Weights of a small mixture-of-experts language model, trained from scratch on English Wikipedia.
Experts: 128 GELU neurons an expert, 3 picks a token, a sigmoid router.
Below are experts of layer 3 (counted from 0) of a mixture-of-experts language model. Rows are named down (a neuron's output weights, with its number) and show model dimensions 0-63. Each number is 128 + 32 x the weight over its row's rms, rounded and kept within 0 to 255. Numbers have three digits each.
Before each expert's rows: "raises" lists some tokens whose logits its average output raises strongly, later layers aside. This comes from a sample of Wikipedia text that the model never trained on.

# expert 30
raises: "ure", "um ", "udi", "): ", "ured "
down0:122147153088088136121110140182102094144065144139126168128097180147137178149143120121090094100090132124134149103085178069083114113095217181126144108078134119122072093137163113151101153134123122

# expert 6
raises: "exist", "=", "] ", "starring ", "(−", "she "
down0:144118169088112138146055135166111101180125136226070135101135098160125197105133128105093127162066130149128133120202178143087071147136080155104204141117099189141118124108164132106107093150124170

# expert 108
raises: "fai", "medalist", "Years"
down0:123127129108159106124111220109095178080087119185144113128083140078145111128151175180107138108137140132139119128129171059149151129165099119084116180115107150140109105173152118107094160168121187

# expert 179
raises: ");", "(/", "\n\n"
down0:142085133124175106128136161097178145187189158090113094111170099131121106142140081207156101234150149120107196091092186140168078136130168132099202096171120176144143120118069176168109149093112106

# expert 66
raises: "ollow ", "year ", "nel ", "Regular "
down0:133112169144119159080092152112152181123124110155194144112192158143192118177095139215089147164120150092136121152134140146126118117118175159128134142129107073121093094149105115109084107180122170

# expert 12
raises: "shire ", "ë", "Their ", "|", "|---|---|---|---"
down0:168145128109105203138084200139130151154177118143092106121186099178143137132142101083062132152106115153131123123171096119116103135130118123146128177077101107114139068151151121114155150191119172

# expert 83
raises: "tha ", "che ", "sa ", "ech ", "ez "
down0:141121140125122075091110133134071092113156130182184099192095161153150098134107120050160105194154137060127110129160105198176133126164148101142159135089129142158150137084072107080123161121092180

# expert 154
raises: "aps ", "aps", "ages", "lines", "whom "
down0:107161123130127107121129133124143163118119125102073059151126118178101146074125142089090119109132125137124120129150151105102128103079104116040128188088079089137104146134114164144132116167128116

# expert 133
raises: "Out ", "Show ", "Another ", "Succeeded ", "So "
down0:138144205125120067143179075140067125105163138087155144127060120135119132168106166088141112128159136089129116113136167096134173100073103181173084117184138185171148119168143128104097077080125143

# expert 190
raises: "(", "=", "(/", "_{", "Statis", "EP"
down0:165100109070191147155161206126149094116101124113154133082166094114214175111140113103136061072132114072107123102132169155144168137135118140113092170137099108104123088128163094089210183203152134

# expert 48
raises: "& ", "feat", "im "
down1:144134118145133100100185091114133125127156119128133161146126168191083121181112180141072110063102133071199147125137068124153166090108173186078186075098130092127140118143118067154095138136123125

# expert 88
raises: "±", "onian ", "ense ", "actions "
down0:162132081180084156106123169131125113107134104080131136123052107113109137210079098109105108118187137120185126156145058089108104107088113178119125144127125156123179136135110149144135149150108118

# expert 11
raises: "oned ", "are ", "allow ", "write ", "enter "
down0:159144075089159120151124159127103183136075130115107143093148159183159096100107076109123170134114124100115099147139149144099209134138118152108134098172147134165121131120161112111115090127150175

# expert 103
raises: "beg", "ş", "lev", "ç"
down0:109145150149087130116150087145091120075146120092128068116125081177069068168170142159120188116140139098172099087134114137103121067138105055100143122163136217161117133183149110145111064157131097

# expert 143
raises: "DST", "Az", "census "
down0:094125074137108137147098112096187069144118121149202113121120094113234155156075111132133152143138131119107145099120155182089116075153116134114173145114115152138163137147144169097163098129116132

# expert 44
raises: "episodes", "respectively", "episode ", "ical"
down0:177122103042160060113123093108120174104168086119139154096107173087115154073132017138116117132156128133098117108162139140101153162107133128150085120116098096135158132152124139117130176142130166

# expert 167
raises: "into ", "e ", "erc"
down0:191145124094135142135107153148114119144058153150099102074129111116133071160101076127164143138168123084143137092112128134117104138105099171093162147081066095162066128122114134076122142153132099